Experts of a small language model.
Size: width 384, vocabulary 16384, 82M parameters.
Below are experts of layer 10 (counted from 0) of a mixture-of-experts language model. Rows are named router (the router's row for the expert), up (a neuron's input weights, with its number), down (a neuron's output weights, with its number) and show model dimensions 0-63. Each number is 128 + 32 x the weight over its row's rms, rounded and kept within 0 to 255. Numbers have three digits each.
After each expert's rows: "comes after" lists some tokens at least twice as common just before its tokens as in all text; "comes before" lists some tokens at least twice as common just after its tokens as in all text. This comes from a sample of Wikipedia text that the model never trained on. Tokens count by the router's weight.

# expert 4
router:128220128111128193119112082150095139138148143117090105143109113097105131144133134077099134070119118149194141103096125143094109160112102129138127137114145074147135200155135084153165142103150184
up0:166208170189121170076130122115142160093141148149121100103132158137104183128035116148095125124096111106139170115152132147163108126084144228065147151095136170144138099148104100135112180111092083
down0:102132119144098191149178121156151061142166178163143109144130171148119166078175162168094091189120172119141141122131154085130120186194136160107114114167195082125084077164148114100159090154120135
up1:149164119137131049069093098126135196085170117156128116134115148085153129151101183055145136118117104135112190124058172159152137146138087089128192098115141134130127125120146167135104184100093155
down1:142164160066077148181193112149185106125123133165118193144133162105104147105144156094102114134159135110138133109163114099150078114138174152146117129146168149193104161149135105082147156116091185
up2:096096117083112166116120128105039164104201130132220167088140136038110126090135094127075194068105116118187160085140134166089114177116083108081097119146104161132096148167142148094146121114112104
down2:139140152126130169153082160160197143108114104136087114157118113136128149188066094218166144173141072101156166054175180123123161145138019178173126137123168123192119113135154094100135080090091089
up3:200147199128149148154134134080167129165123080137035119046102161115100119112152111119130063064110127137176187137156058147117140129091144143135177102103104124114119127116150146112156136102119134
down3:105084091182124123097166038171164099164152142152137136128154162113142153142133099111103152141141138153153129185098101171077143176053123104167151196144159107173079068141194131127150123123172107
up4:097123089143098051098086058135071141128131097177184154135122119178133158104176115101081128058159101128074069107165161143174074097166153168086094060119103152114130152100122094167103073107169145
down4:142104110145105128080144104074118145113102104122133147174171122073145158090125129166106105113149126131131128117090165081168126132151078141103072094156129105110101084141165176179097194096125071
up5:164191122110159140181148128147071166100149102123103125197142136083124151061095130064082143131167087125090180147103120195124148120188141113152212112148114073118090153131120120151153127157159089
down5:122100066142095187092163094170112158116080157096215142095131153140148136099102145130112139116060108134149116127100133114175136142098122123086089093106127094111201116136106113173077138116101095
up6:185158187159129237154188179153111137174144159095110078121129148082119121121106202179188067121130092142120090146149128133122098096131136117060126092125107154148137157157146157105096144102150155
down6:171136117103150109147122136136145115109168183181093149087126095102163098083095102076172129100128081144069131102128120089086049165085147081082148135155122162101054087121139127170167129100111139
up7:079189092182108157151123160118085196087120140125137104115176119130122167151169124135121161076134094110167153172076186105108062123109143158188092110090114117181173143152123129140166117175089098
down7:079205125202147096146033221119214110140132130142100125122139102140148053127095122149099107114173171145155109114075102145143126154106161133113109157134094119154077160113141077149082103086134128
up8:104155165126099149199076113099159082108141163215142060154036099161132152125119125147138130131083171108149153136145091154096123147103181131145094135126106132127187161103165135112126090162169185
down8:163118072169119066123173135138083128102091130125099122143047078112125180093174124174115155149101072138156086104179153151087155165113127119126152101074155170092114069149140182176116179118150143
up9:100113160120128092059174084149026159118127195127111134138165122085154118099110155086123135097125110112092120105136120109189100147065128103147137120160127122076140099166190119182150117145122140
down9:129131116158129174140129164128227075133133118114160068150125180117182100172066106097103197131095132133153098107101097121113172102110143157184045156096159109128099106155098049129123068163084103
up10:150127148100143086090083123102182159112161134152163165127120127255150205124178097102122124169145115119160159131116115142106100177144107153150144097142121095186117082076043119169144150128098107
down10:099122115146145096101117131150136071160160117100149112138130134149132160130124062089130134154164161146127153132124167151099168126135177096077088120137114130145168073107121138148160103147119151
up11:150151100161128105134090085179135130136136160112134105174091126142087113103146177123148114150122144134153062126213135113120161146092146148106120154113097093093146184142058129140146173111165172
down11:109122128135159110203097117111170086054150145102151156161124115101069150119149125053108138142120136164098138121143162146137156115089101129126115110140139097133094063107131122119101122161146168
up12:116133121140115138112070123145179153162130143068169087116145096062143055126154147096151056130170117182208120109128096133095070106102173136159137148100121050127159124094122153163116147104170178
down12:152094104109119097165092088112085138137110127134104169112184126132149142133148085132176096086176057139122049116121105118096102063142191097097168182151137068150159097086129134087082111136101051
up13:184140205137088107129179164109099117142123145126097129093117105108138141119179102124133077124076181127126070118182124098170128172118196135139123131152159133170126178132142128144139157127100156
down13:109180066113159126083111136138093143096185201119146114153104085149181124146113131135121107193150142141068055127200148156124141127142120070139189085130144154094117129164155131114169090079181141
up14:067112137125113176124093115101152190109137124112168127129087147079130181138118105189196123124133162151083132165110147143136145069146112110114112104095105183107159143188162115115134173087141113
down14:119123073143144167116123106161144111113104151120144191138091131171122090147140083059117135112168181148153141095131083184089138081145094141138135182176102099116120118167124145096036146099110166
up15:158098171169158120148088152132105146119112163076179154168095083110105142144101102104131143099142127118138174150106127185142047103130120138098129165108046096103090116147095084145128087165169140
down15:129113109134127159156136134098115100146102129180176105145147128111172131119136149113139198147168096119124113114156134082084132118141073166164117071124145175107140085179115149046108110122081130
comes after: ".", "201", "==", "200", "202", "199"
comes before: "The ", ", ", "In ", "He ", "he ", "It "

# expert 7
router:115143138107128141146102101137147090126114143173146129128159142133081136102125108102135133117095171112115097129105104102099151051101115132100162128164123139130144111191151140129148089098109142
up0:189151162081088124159092109132166210181125200179119112164130125131119118199142089123116130124103150133120156129151167072130162113151161170081147135150122157097102154137154092120150102148138145
down0:138133119146123088141121221139093131115102140129173106150105095110117111144099172154133160112167100117138153105134162077140156109125113162156116101138109070142096169156175153129163110101134117
up1:135158141175086104158133130108134112166132118140106177134075111117084099140160148116142130080135178127145127091088153086133153137125088104132134203147109147169153144152169177112147125088138177
down1:118139141123097157138141143104091070185139117158078115087086134169156135110136193087108114101170127127114148137122130157126140133182132112148101121064116153158127133076111199128178117102137205
up2:120148147085120103162142076132123180140061109070183170114141141166170127150075175115144107116120169127176094096184120125099168121112144135106136184141114108173139159207170123101087106113190149
down2:134115073120144107127188115140108142087128135148168071106073093160140097206159157143116126110133132136122155123119146082145136119131151150190086133115158135145133152023119140126117079144110135
up3:129140171164092147105161050129125139173175131189069164132106126176127163164131104118134123109200138154156115125166073100161177126131124148146141126179111167138104115163180112143078179110110106
down3:076144140131162138071161114104156141149085152152182150123148119132093193171189152103091127176159164131090106136095182174105198080145116180168101135114100122181164089112183136136146171132062151
up4:137169180083117155165079120163119121134092098151066154059138149175096152164175156112147060139132187186147152147126104143077090109062150134148159143117127088080141071103148135152141140125129126
down4:124092168132142079122108126153123111148088123178096101133094103125082118124164133104136093181118070064142092097147071111138135142163133113098101102127071089160113107106143086205141148108105151
up5:083194121144093145087132052176105124121133139087191158174167164129128167165122179093101150114138181115145114121110114087121111194148075081128101126086131121137127112159171174109164128109125183
down5:139114153098188134130071170132119119176112106178105092144132158125118073176105090081131193164125164151116088083211157159121067103156111097116145134082123170156132158118118149108098114123198107
up6:108154178099110150175203158090132114131130078105077151164152122101139148132091108115128103104127173142146065152099124150154138093059137128127160177147080106105101150060141128088159101114157196
down6:122126219087154133096160151077166102112135037137181104154122090111128151125106122149103189108092096087141126170163152147126124114125182105177103076124125138129148161135129148114084135103083126
up7:118172154175107056137109050065141161182164148191113116158154127091068141099092120101091115039149072147133091148200088146105127070101137142174109097114148146147153145108163166138150138154098152
down7:228127092149119154119171152101070129109132148093120116141091098131160109141154117095140151157098104153132115159118126151191146107103079105163043106143132185081021084124070100104054145127081138
up8:113158141072097143103120167194087156124095122149116172036115164142094115047153131124183117127100134161109102107099117140127160150122109132167102130144082136130151137124152146126116124101112157
down8:099119118123122114089115118159141124122111098138134168110108124135099156165134094150092162057127101156148061142179200123092073111166099109119180126153116159164099175103129092127106121111121054
up9:157178146092119122084143073128149165128088170180076120185095178092132183170147116164170114127085086105115144167129059148122105155108160127077105142174085141136149134150115106132159149111119161
down9:132087163134094131124162107134119122142111119082135105195121169097061154157121110138167107131088125109140182122136064223115157124124122160181132132156135097129093057098160128135072175164121130
up10:157137155180081105144092112112087149208103152135096160116199050114167068102145130051099076117134148158129133126107094136146141093125087139100143188047129132135150156073106162133165166144076102
down10:117121157176137179163198096135103108132080147090104128113160097105180171134101210127154033115101130140126222144176107126162090041076176146133093174112148137117130130164144132170101119132124167
up11:152094123145098160138136105154150141164068134147083087065128184168157100160177107133147120137096180106117143108110117137105118116081117116130139152138128098136091161115174106137156171138062127
down11:119126088093132131129131137112098074128153099106166165118136107183120154125062153225159090147121151129142184133160117156094133094116161154086143069177114136140153085130125174162133119102157135
up12:128165191097073115119065115085134087131107165113140131153149140158124172101118107110089087099150128084070113164100091156139073120130136156113129209076091135106145158128145114099104166094116149
down12:093125140153125100155171152146127159078103117076138192083161153129113141168129123155111147093170114148096134129079143117128090081109105135093168134146072093116134141056161089138164202097118107
up13:112194152090115158138176075138121138132096162148132092087033108141109176119130122157111159135131141125161136122141098118146138104132106146210130105164135163140169219101093114091138097109134056
down13:189124130113102135136143129062127132174126072105166148110074165086154071104079115177102166146150156182069121137102136104115118110140141139125152095139190124130123176132161118067108102153123101
up14:096165095174086144122120148125110110117136122161072072202184125116095161137133121133100104151200113139171148128199162140084116094136105048083093108088083100175100200140158077097088094086155150
down14:118141105137139120134075108110066141187126073161126116113043085127136145147112106148071086125146132111168115139129201130076164155121152065112145104093126110118118137129169116112118110119133098
up15:075119124128145113205144114165166144099160129145136097160136122127199064144106133113183143129175090142133136125164122132118153144168136168124152112153096110119168113176122037139154097090134179
down15:115151129159050164163103096070152097077154074127097120143112145106109145172065168107110152062170115162132143128120108146148120145093133127101182096177152139146151189185110112178077128098102143
comes after: "| ", "|", "–", ".", "201", ":"
comes before: "| ", "|", "N ", "medalist", "place", "finals "

# expert 29
router:164120135113116141168126093169150123024134098142138198151148084100156117147145098141104103131116104134138122121120113151120092090172123120175166075179136150132106165130122079122144141098139179
up0:163142126025134135148113128145126113144155113160154122141077116118132158111108160153088119105070146062143108146112139151103164130140162119140183151097114110078114120118104068114093176103138102
down0:132104110124111096107102099122111184136201118107129120154092087083139133116094147135172126152097122105154091132117121105143115142143147158113149131156115130149066143124158148127136108119161090
up1:149147121092158092106115158107135123105106128161129130075080089119127153108142109105154175140181098112119119155165162145138148116139090122125106127090142137117037125197180157082143151083110101
down1:079118141126118111105110104153139157059131141187154125103147108124147146084096161130089137125129160110155107156169106184162119122097082152130154099133167107192115163137126152081122152072172169
up2:086128138134134078110058174108153132173140164149139194103134096141085128104149117120113126098148084128138178142149178174110170116142155139136171141129133187196122152163075126098130111145134105
down2:101159162115098206091185154057058133139083113134121131132148125132092099132138086142114158151102192150077099122162124126086072147115095087111113116150120177126131133194153117113113139180158087
up3:142136152089135094131117085102153189121080179126179143126094140114149089109121132092117058127124140119238123122211163140211180150159115148169125183187113099108162161199104128120146110071168125
down3:159141114132134119045127090187113132114131141161144147111144125137085164141136107188076079162148142124193128125148143066124132160112148125145121105108085169174120134142100058105120114103119087
up4:170209084144091144134160114067185154071136156089116121140142144114144156127124124086082148118173128117132154121096138118152117118128149141163105129181109142144108162118143147156133219058179091
down4:145118122134131154084108124097132102110128159126086131131106214168111139049138093143087135119100142135131130156101164063125109099164138139139159052159141124146142124111169174130097173143133102
up5:149106132136128134166140063111097087140090149108139112180140127184115148183161031162120192123064112149123129184123164098075085168133093114151120014104138131135120094102142130115112119061111136
down5:096142072106155071153133099086095127093150116119151169162108136157129120104112143111165142096131149134133124148132056174134155118143104074165125146149214132040115113131097105132143179118124105
up6:130176110134110118189190093105154112127140049089132123174136125107063104183103111160162131125109090102144156154170065154141155140075087123127162097098131168124146121148027137148158107120158054
down6:089113085133083089081119095066162124080158144168140119131161095176158113127101110153138150099102137150124060131118092151146145130099085043109135160083145088121177163162131137149160095058164105
up7:123175112142139215146092071194148140101115188119102095111105085116137098113135110089130075133138170122132098092139126141147125127161070167160155085105090141119131126047121131106076147055074171
down7:145136090112122114108084073112135139183093168090121147159101141152148069139144122091119090084089147115161083121163159076132112126131094108112134108078114107149158092149171106135160134104135145
up8:165191152138102087147087137151136178116179132111148203115164085133137122109066136128081128121187155078120076133137085124128180148112109057164129141168126189048110177172114110099178139113119142
down8:032140135093177164103139114146149106122168090068121118163087101144105090134105138151156100158154132082117135188112124126106064119136128147113163142096093106119122093103175134148155132098134122
up9:135143144102121125182157106203173120090099164134170099107135165116112120155160072135112129155119134111193140102114171105134110118146154141178101173098097141084064093129182085170167067165138103
down9:105205082097092137152131127087134133096107129164136144118083133066154110149121134105114117067179150131165087138089171131112090075132114138095119084161102121118147116099167093068105129156116117
up10:174159113113121095147090137120157133116105092156165184129131150160123149109137134136168112174052092157071107058123089133094116128095119124152103181157121134127117149162101145065112113095149133
down10:187113090138123076076116126133129157150148143124127126112121141160104111174106156124117091070144132193114120084101163145161157156100043148150142164140146139075134169180151091119043182087104199
up11:172089107100150116130140105144203159146145136144093129132122078120153200140148095163157070098112107099123059177139161146140151079190066164105172103117129105115165130138132185087167097072121166
down11:126090118131113111069113164118134122182083202095146133141165063113110141118115056137103103072139120136183065144113127102129165120158121110179131140083148146123165185118107085179142071122128120
up12:123132132057097093187076130128181099074128166101163082096147126189092120119132045054096134090134086164111061170116189140145116141120066123151124143148157170135104096072154123146110130067157134
down12:163112121110112087116148136141107092078131095133164148149180134175137141152074072118109115126161108123133159190123149086142100139078127086109172116132103196112076116151126174074143143144112154
up13:143169130160138154088124139161173151082183104106126207100102085148131112094136127145153086119117044146156134081073202134098112155096134075151100179180076167141111128141119110129117141117150121
down13:189154158137119144107160089090108153088119163186152054113097092161147181112181092084130076141095124137174091118137177141139167140152151119116185144130116098173150164089080128168144146138041110
up14:120163074073154057122126145096146126111085112115113137115209100162143170146146069091057033096128114138123172124137087098174097124098147172167171112168111139139122107122158092146178133141153136
down14:203142139167100139129133108097068154157051065169156092142121127143107167091153081150148140108056128164098089113181125149161123161099086160143147142130096146062085145179154167131151168147168159
up15:137108149100156111167081153086131149130119163095172073187114106169135129146118127110170123160171106118154133200126141082109135054131111189109116123122169088156167171116133083099146142080125085
down15:100152112140126139176142176164109116162111135137093156154108114143145182088145144117103106146109122178153187140187122148122161167102132155143142094102155148072139098179171146074138151119123052
comes after: "| ", ".", "U", "at ", "University ", "USA "
comes before: "| ", ". ", "States ", "States", "|", "than "

# expert 31
router:075191161078156172106107139149137096132117073115123129121098138172139111189128068107094089108134112103082167139089171179132062159120112156136161176167111094118179116142114093153150150112106125
up0:097180104099119166096112103062135115114129120110083133107136138175157065094131127085091123168140064117148053140146117183115131123171104072156154129129122081133117118112086131086132192145127110
down0:086123180134142124078136100122144114116090139085137170158166119147131139136090157171139134173123159142121092080095129106141076131103164089164204121168165141111084114164134167111160118100162148
up1:192172168107099172150123133161147124150094174075054161084091078167122132136182185092123091158172171141075101113140146081187151141101123164136157140100122088141072140159147139143076143117116131
down1:062145090060083038037097170142127142161096161100179058167120101142172122116135185143140137157140152135117105101077079114099168171107169103132111194166135130139087133127198126048142133148136164
up2:116122113112017154118102082089122175117086151185155148177109124146164137155125157148156150119085072137115118156110102108098133133111116157178137156122140089105223083131118200115109110152137128
down2:169096150092101128117152154110140116156134153076113152083098105154168115143076113114182121153138161071163112138163157084127103098125135085107188156073140106088075096175128123110070099088071102
up3:147152101124132135165170142152149108161201151136118156137144105153097120205086176136092127119172158091129131096161084068143144142083109165142126160134139126153118105096080096056158060169081114
down3:132122132172119082112139082129165147054176075079093152136149153105148140121100163122149120124079164115145134126132118134130182109132139173101118107092108131107083101127168136185196133094110111
up4:120124195137067173139116192138152168120087153112141117131139190133061087071097108096142150131159162107127100166101145129120165151129156150124105152117072157153116102143119145121164068156172073
down4:116140135184182035113135060130159087164127087130127114107102119091115112070121081142141086088149172124153061153200149117165066123131106166140078144097086075207137143141165175139130153140127176
up5:168139115135096051100118130092098162095170154138142171164146184149104162192151087197125092047126139155148112108132136133133142097079183133135052161103161189099084152078115191132176120095042079
down5:060078132108150103162148129145132126118150071118157092152136078137128141125172185145118147078148157155157125078123132096137102094184156149129079126117080164101119147142135131125091064140137099
up6:156096135160152154124143139062115064060146071122179115091130111124090148136122168144107060158083184119094116171110057145111118170102142188128125155097107117132149138146104095121154121144136171
down6:144105087150110127137075097114158183144184155123151171192138141108125188114158124122120160152084137131169170111133153065068093138171163147119169119167101141146126205122115137120103124136090178
up7:107139151101168099126106123145111133131124142168132124156100151107128135115098145093085109178103082144168105115133179117095149134108097097197152143152156135160148137108169118118145133125161126
down7:115143150124138109075119140146160150156092106123159190171080107096179144125072087142156071188146147153105122134023102179140105149145098130124079166110103136109176113111115135084131124112126072
up8:097129166070090113162093153149122104132105137156094170107122133063116131159123130122099154106144119138156161141134138140101134121200143152131153105133099115148125078144079152170171202146182179
down8:152142080134177128116111123076122124182136133109047143088109122086103113120129150138154149134111116106143081084117176152099102166009065155145141173164112134109212119105122129095116176108118145
up9:087175192153130153172168144145150097135181170101170103108112223161144155145116131115159095089151153132104119132139108122065143111104035119058135182178174093168163141129134127079184107166063080
down9:162087034085142142147073155106127124146122127184112147062161083099124131173173144139118085169176130154133107125155101176111156156153147135132142131095041103135111085162160121163094128122127085
up10:110164139141134112082153125143130151122094090101153054110122139067116124157155120105112100103153166142099117124146152123122133165136136104120234152130082137173124132129128137099122118107094135
down10:049091223135038189130108154135160005124119140114141144095154081143151110120144152114119122105133151145122109128119114147099142192127151134137117097127091112097146189122127134125134112155137138
up11:099123144123196156131112134144093134140124139137094173162120151134109136098171135125131135104167149088090119187203164109116138083152123183131129082162172186117174075208110130179158168123179123
down11:188085139055158076145167119132091182111114169114112215130146095118135167120089150112145103121138153137084083154114109182089153138180177133115094165149132118139122015036169119109115090179129139
up12:168134134115162096101155160160111091109167124193126138148117172149130157213153167120127093124158062197126106228065173136113118114094116158097145155092149120172173118122125102208127124160173119
down12:191128097120163058165102087102142156098155127141172122142148163124158219129111083095098155139103113136109153082133109135119178136089136068148138167033160092173128150122103157100094138173084143
up13:070103117102124198111116146134117093153131158133155093139071150146125147167155125075080115089150135119104095095151136132131107150049095149148085167210159116135181152155167152165173142096151170
down13:156154172105097122158108072081061172119145106161084134214116106176164095112143100051167117150125149178115161180159162131114134098149105087128130126134115144100126101124092113106147109110071130
up14:074146148101120191108135143165102103111149083200098119071174143114136119184027150108153159112168141084099109148131172173127139151086120127194122142105169156118118119174108135121157137125164145
down14:124181164064093096133184153061071157177112140057089163156170174104128159114170114147127113123138118138125119133093123065092060154161097101130125104105106122145083149094172149140117155093193115
up15:179178102118099107145114109083134058121104132112108143149155120172169134109153096096134155105178135135071130099178104182081098131162178138129081108116149123164039137151169103161196093158156121
down15:112137197110160119116135160113096114159150065110090157103098147105120142164089123121122149118093151135134119118206127065111068123131176182137071094117187083126114177150123093111113139142046059
comes after: "| ", "(", "; ", ",", "201", "–"
comes before: "–", ".", ": ", ",", "; ", ") "

# expert 26
router:127147083112091153130122123162089115124108128124117154142124105116120101129163123093119145162111161092097106123071185156104153115163105134086127134167122099104128152129117139089155174138159174
up0:078071156102087135133140128147041129143127109089133091247097180086137099129132154136080131118122082174118100148137136075111112087150161061085188152132097155096114156071124116164129165133107144
down0:144157116146113095134086078145161181135141121116141158156123073146158162136110088123129043106135138090127176127110100149067188081118106127101132159163146105140205115088092141106122154124130120
up1:132151092116143120109124153131176148082122121066150193148145143129122057164161093156161155065135141185152137129133136170118105176129167139150133165136094162185105101104098120113133140184117131
down1:190136161105107121098111121100131112201158165103139147091088112137118126135115125160158139073132111118092138144060111188103071125118120165110149067113209092144184102113118131121147160107099218
up2:104151128115153143149115113148141090107156144143237088159151126147158131155059144128140134124119144142120126099170121098082135141092126105137078119188143156106058156073153109153192154126100131
down2:100204114197153130120095099134126150255115107145121106041064098120165042118090133078146088126128154138153137122131116160122107139141134117169168132113071167170150169104148129159118095097151162
up3:163115123118149168094082132154053171150124106042156167131117138120102107110138111111087069144158117073136128118076146104099117091154130177118127124136086113135169100130123092107204082155120097
down3:125140146120148179101194089216101042124143161109179068110099128129117061142129114102053119115130152129116179144162100148128124091126157164193062129188107204157050148143124168066148114158140114
up4:112128116073146147172073115141162107136132175075086124160161095131138114133091106111088152133128190122171118172149104148131112152115171095092131140108082174113045114116174146168122074128125107
down4:166083101109091159119143160106103187225101153128156192143044193107106170103138062090114114147160131122154125105094156059048172144199126139108101129088098121161118109133078094153099145114134175
up5:136193111165140112102148128127204153105149193134117212103184097062096141122167090098183132074140172044148118114095117140101147140117142131129132064120126150156129131108112175124153156124070125
down5:093083112093135113128142155113149118092135111108103098139128102132134165143146131116127200163148092156115121100090131118116124123168122114127121128130138160129073157131172140107113090121209115
up6:131089145151104154165155148134129133084120163116123109180134175092094108112160179114148137139100161149099112078092168180159134153128084103169148147147118103131160094139161191076060151123129167
down6:128088154172135084128139075102147103104103190131115087123133164153093207122128143061113142091137140091125144144156182139130113108077087186065139146129187192147126073111167140189130109122135097
up7:138158169139109088113114101101161124150164083098138078145173116113171052087171084154170059100043107095182122098105128109121092125129153095106147076130149127135121149165110134131130125127099170
down7:172090101141100102095094031134123150170171110117077081116153168185145099117166111115113072128119074112152107149126145148093105153125131088083140139103108107042151096149162182100163148149126121
up8:121145105176116118143088178153127118096129081133055159121166181111146146058157155071113128154090095137122115060123099155136178101101058166130119098165092117180124164115136153112135200162132115
down8:090112114103186231129168142094171129136112069074112162171147075138093165111083103108143089106142125162104102120094111102141167176156194097178144098077135111133093193170101138132141140134111150
up9:125095133117109157159177074123165103178097132141158111184184095083176153142136129207121157136162118117138115127125180129072123145111146171141153128160153085117100169122063070114064114140104136
down9:130110090159095121151093126151125135180166130145064106136067162119163104146178143089107200171121087072156167180111088116105168121156052113130128092154120137094120093095143138117119099179182095
up10:201074150122158165200131167127060152106128146089045095179096150103201130111123130064098142156096159168169145107147135131132133158136105100100107138144106129172111152078094118190091136133086119
down10:083096151098145102082102097181077132130094136140138149123119141112087106086098134119206111121112113155164012177063204131118081089181130100151121164137097120122129102104125136108171135103142175
up11:107102149114133103102181206123117122109116189136124123139084143095144155096057106054107131112119129086125092124091163130175102167164090131144167123139140129175134074147137069114186144075094114
down11:133155180101142165161188107094155075130111132105136106138161132116160114159100182170164159160120119130187179102043135157127126194108120163126173147146146121133157114111065106174159153166150141
up12:143168181157133133094145083114162146127170130120063093111117089158077161123166090124148141133139156115183174081101109163098135120095182080073139153163158144124104122117151085142124108136158064
down12:132181069125098145100121077098119164087138140087069130116128122117134086137107148142135133163134067151164152132129122135080107092173097177078128054201111188158142106117114165127181113125094137
up13:106122143151109153064174131107122146104144111141084196163126090091196096126100105151139121104152127086113101101130062061087108141153116120128107193140105131151150113131097111173167217120150093
down13:131181170074124097051118089136105138149112088186063096118092127149127154116154102123204156076101120149073153148140147085093092127150124153151082133118120160147100147098157107120101157121121091
up14:109111182058162113125110084135103083125161171182098178114204148135103151115128179137136181172150109050081136152165170129123164104108152134090152119131148063137098126155152126164131107146156090
down14:123070085142137163131129196090119074132159104115138049193133118128177098154157203069139128153140137094103183101132154100143178091169108090151157156072143097136113064174112137177117122130119069
up15:132104105110185143159145176146119134139156053150082126138167105137150162071094117174114154089214164127139124130103120152142164147124167173114133130122047123167175105097074108079136151126160090
down15:149131160121141126114058139119179052193107093155151110138104069146102117099172147107142137153206117180050140118127137186153155053145079089158128107117097100129123105079080095174124110104091102
comes after: "(", "in ", "\n", "–", ", ", "0 "
comes before: "0", "0 ", "4", "3", "2", "1"

# expert 12
router:118121134132121164134143068135117118073150113143144141118114111152128124166112125095139083118092089164139175143034128155126088133199102098115121125145190169123111157163083099068120136096113111
up0:105118121119144118116129107133148133179140124116104133100091120059083067111118110154158172124111150144141125164083128134118106085143151112123075123134109115141149103133110162085159093106102118
down0:188090162158143156121143119209155082122131094121109148146145103107161075138136157151074129149124138146133123090150117134110147114116137139098128126099126139156118193170115112117123156120209120
up1:196097164113122169141153111104099101125103135130130088064132060151118138152225150083196148127097136148115160184154118140207113136104087116089126118133126126108144129149114093090126152131124126
down1:149124158088098102106111178086120168091146173124117076124144143044085085142127109116066120079130060128108089156127204131143105106121148134152083178143117146119097147194159092141103129066136137
up2:152145180103103129084138106104058168080136118111177141088123155155155130116130090128110159116094128153089135141096166131090155055155122103113097142126067115181085157068174129104093168162208093
down2:135126179162167138077090093137099146158123114065129103123157104130088163147125157168164173181197111134108142079112102097098113123139131167140124129147143162122155137140092139090137090113131132
up3:149119059137138191150127135132173141098100176134160125114111095112149166114150094133135060132153114138116140123181097158136117108170194163141165090139115107128119162073130107145175137118110208
down3:184157192153168084129138146079148106146095101100177167159145144123105107130083143111121136059123055141142084157115154137090106118121175144094130097180102134143098120130155159154149123073102146
up4:124167114115073165139107206161155141179132123125056125143108114132123151048152135122101175121116109121127164165137119101131130105140094139104119130116198183131164161192095135142146108160100105
down4:145107149142113100119151113095157158083085114083079145083097153134121172133109160141128128159150116137119099137063086132211078132092138154088075124125123203102138145128098174132102138073102098
up5:113148145111115155101123070111122140089169162137113105213143106158077137153103116119143141056174142118152127138115226146106062142125134064108136132114109127097126106128093147167131089162118172
down5:138164121133123120081116098110143096128123146156072094140153163155099172161102144114186137111179098161147118152106097174136138109204103096117173128114126110140145145139120090123126106140100108
up6:160133175159105090177132168136105099124098121069125136070110120151139189098119209166143151117149112157052108093068106093060155142119114116160144186097173125155150127123155129133122097163121137
down6:142148117130183141098167174197167157107080098185153117130122159086178142163139119156099168114184103142136160088166134067116165129155168092137154190099139152099106127104088083134124186173112182
up7:138151134082163119150087100152073071161078066116192060158126140106101082156141072164126108122159137182145105168106068084133116151103130126152086151121110123162166163151120144177166141118122106
down7:114099068162077103154129100136108177087131110141156129062133116149079137135129119141165112137119144186068232115139144157110161144109174177119111185114122122155137113136132124152022133136131164
up8:072156135117094100175132122144170120081151173117221167101123124118070146149145165145112119132114164152116163108149083193151142120115133124136107130086117213151125109152184129148120087121079125
down8:105131144110069148112120126127142135151130149144148108105122126130206141109145127100173114147147123099126094106123117154107134120102135153080131119153097180109103079108159128155119134114148155
up9:169106154154175120126107110131137132113135103132200170066137100064207161179076047086058129159119132159103176168104135117121100136179080162107140182112175149135140140140146066203160173117125120
down9:110132168169108119131114151193177123163140103148143162170123106071177086108209115106115109112121102113136121114151144136126185111092110165137119177105147151144167128067120121112118111178197109
up10:123159220142126113144159151147123122115151171098165103134121124086120150100106173105133068172134140106109125115100144099103080117162112136082114140147167087105138124089147122090135144138079192
down10:096127175120127172079123164105148137152127127076144153139115138138201096088159129108148146115167142127157149125112153116098155101115137112075091113153169175136135082161139102113084109099073190
up11:119139142115136106225097112155123173149070152118110073139143129141102091110138085138080127133076119174127185161079136117109132162122162111163181102074128175071141068137116068162137157122146186
down11:137144132123130102101172142132150153135102104113133118137159140080134125118177176143108104141141143119069067068155097132138129088194087090098151073117159149150175151131170178160208083182095105
up12:105153198145145134131110087150120088092033080129104111148111176163093119151128134108138079148174099083131111181103093078107133176077122121124189132123154124134115189138092142156150115125100120
down12:143075108108108075157110078101150105115169125081135136059129121189099118145121065141100139089159130164199189118118117139129090147093134131098120141193112123129109102108128159151139100138107166
up13:088071156126068180182122108129116188166122147129053111121151183139077164120130112123141103134083133168166151108048110150140199111113111074093115146141143110125109141116091159056130121061138145
down13:121140141163124120182094181113115102068134169081111143098183134105170117188117168083150151136153148091087143128114206175076051130106189121125099144121148130084138078153079114122115111078157122
up14:100146161200092096163150156151131146144120117164177090129094137117117122115088128156139086113139148108182068045146166132112149173181097118136154130165112149054083109124108081080101099147067144
down14:094152048121105142155115120149119161112056094154132011118179141133092125161104073145107140109073135132117109182147141114116171133123112153196175159134080137133168063101164164165128132157168106
up15:104107181068092147134133094114176174090167070153200153099101147127165145133161106130138082084146012179127071171106160105139146193150090139141104172117152179107094118093130121222187099150133110
down15:118153082204140178098136153154120154128148163116146136076091168114110184109159101107117122089059133117140142119097195144149154110116153100111113126156127116148092141120144139134132122163097102
comes after: "| ", "|", "==", "\n\n", "; ", "== "
comes before: "| ", "==", "\n", "|", "he ", ": "